Weights of a small mixture-of-experts language model, trained from scratch on English Wikipedia.
Experts: 4 picks a token, a softmax router.
Below are experts of layer 4 (counted from 0) of a mixture-of-experts language model. Rows are named router (the router's row for the expert) and show model dimensions 112-167. Each number is 128 + 24 x the weight over its row's rms, rounded and kept within 0 to 255. Numbers have three digits each.
After each expert's rows: "gets" lists some tokens that make up at least twice as much of what it gets as of all text. This comes from a sample of Wikipedia text that the model never trained on. Tokens count by the router's weight.

# expert 22
router:145079125133130124137147130100124071114160153097129095102133130112114146105076093042143102117115097112141071103105148109149166112091148104084152098129112105119103108127
gets: "s", " to", " of", "'", "y", " that"

# expert 1
router:145125137085130120100112112084115099148141142123118117097121109105139129135171151134104156104120107157113138162129151138133127146141117148174175088121138136153107141116
gets: "-", "  ", "°", "–", "a", "o"

# expert 14
router:134182109139152116085122154136143138074138139094134123127121151131085157101166122101133161099132134105085175171098111158085124151134124155155100113123116118123116147128
gets: "-", "–", "{", " (", "/", "al"

# expert 0
router:133171129122139168136143134156162134162146104144142092132117195137126155125095157146141127120141139130107150115129140146108129108146096132097143159094095113147097104127
gets: "|", "  ", "7", " they", "6", " 6"

# expert 17
router:134144161120091106149100147132127110113132148140147123151188080112133169136120112141154134146118112132110128118142113126154117116090118161108136134142097097109119134134
gets: "-", "=", " a", " to", "\n\n", " He"

# expert 36
router:140083103146142136117153122118132115135182149113111110135136141121124132137102136096138127152142118086140126134146133137132133080129148139136114077109133120132162084112
gets: ".", "\n", " in", "\n\n", " for", " In"

# expert 8
router:143061178108090141199139136129124175109086139136140159136157122128148106114146063149135097130118071108127152137114134150129146142125128118171133141135096094120117134080
gets: ",", " |", " and", "=", ";", " also"

# expert 29
router:148134145099151170110116123129131141130121090106107125189148098144114135151105111123069104106131114134143134066124122151136174112137169146097162122142160084107124109115
gets: " |", "s", "\"", " of", "ation", " ="

# expert 15
router:138115097140174160134099141079111115202135112141165142108135170118136116133117141103179150113121118125116118156133157149099148094142162122117117137136125151087116132095
gets: " a", " by", " the", "\n\n", " in", " on"

# expert 21
router:132109116120104094120102137082111161120164128131102116151141160132141085118122105128138106129171133075109140145126133108112151052096130104214139106089123094106130135083
gets: " the", " The", ":", "0", " =", "8"

# expert 19
router:133133132063155110133132140112109126141134115099096141181101174108124107104138189147127151129113148158136153129155122114152070146130137134079113103136117158128106139192
gets: "-", " a", " \"", ")", "d", "t"

# expert 9
router:136081137107116123143090116129145087136154162123134133112098110119123156151099100094137148151144088105111138141129158073112133091177167096125123120156177129080139118118
gets: ",", " and", " (", ";", "o", " or"

# expert 24
router:138126098077155104127117116109122131133163185148128136161119129140110112153132159128119154111113200121128127143140144140079101135121135164123142101135121128132113127156
gets: "\n", ".", " his", "'", " her", "0"

# expert 6
router:140121113159156120103164131122121135140104095159123177143093167173123100112128149116083119119136127130078137110136130142151127176114133130155132126158185122134140183139
gets: ",", " and", "V", ";", "19", "°"

# expert 11
router:134167106116141156108113085129099122120140105150129113118131100115179120160165127129142100132120119134149125106114114104141178131119152144131172149121140134124166143109
gets: "-", ".", " (", "–", " \"", " University"

# expert 12
router:145153139129110148080123161151118096097129090125101122134117152161122148114135133107124143136150143164117102113127113131092108129120144130177145115125156105097109139125
gets: ")", " the", " by", " to", " at", "\""

# expert 27
router:141160151124132153134154115140143161110064153136118124130130203160128125132159115137138088133115121087109120145149090140119105143089083153120105162108147163142074071116
gets: " the", "\n", " is", " was", " The", " are"

# expert 7
router:144143127107138114081150118126160128137134137117151113157127149139093106126168136125091171107156173121124074141173117167141090136121111123093096142136102126142119139086
gets: "|", ",", " and", " /", " —", "us"

# expert 5
router:132110140100149091150111137174107166153144144090137129151126117110156117119112175135117135114129179122179140116152098133129100130124158134097095123144132154088153144187
gets: "-", "–", "°", " Air", " —", "k"

# expert 39
router:147167134139098110118142130135098107117082160132143140085095151146138110134121100131135099112129188195105095104105153128161100149129186100134142103126101159132129162155
gets: "\n", "s", "\n\n", "k", " all", " have"

# expert 34
router:142172107153081151096141154162107165118126139148149106122152192121105115102132149164094117132139170112134132123150095131126179149165109127073102149148145163130139118111
gets: " |", ".", " for", " single", "$", " 10"

# expert 30
router:128159096153091132159086129116138179149140130151142149138135119125151138132124039138158144136134144091133147113148099144144136055114125092113146139112117137184115096138
gets: ".", "\n\n", "g", " (", "u", "an"

# expert 10
router:145143109136095149134130113122205120088092151136129118078135099135155136113131120110142087130102144143139082141090148114113146157118090138152140125085141131158151125108
gets: " the", " a", " (", "\n\n", ".", "\n"

# expert 32
router:143126175129163090139144123145133120143128111096114105119099211112098119116172159119103142090132109105081159133123138141110106162124119091132126101150129162126120128147
gets: ":", "s", " the", " of", "ly", "er"

# expert 38
router:131109166059124111150094102121177099117173130129099139132068133110151120109118159115162139086114164147145124146141174112080115159167123152124085113156117157137139079140
gets: "\n", "\n\n", "  ", "\\", " 0", "er"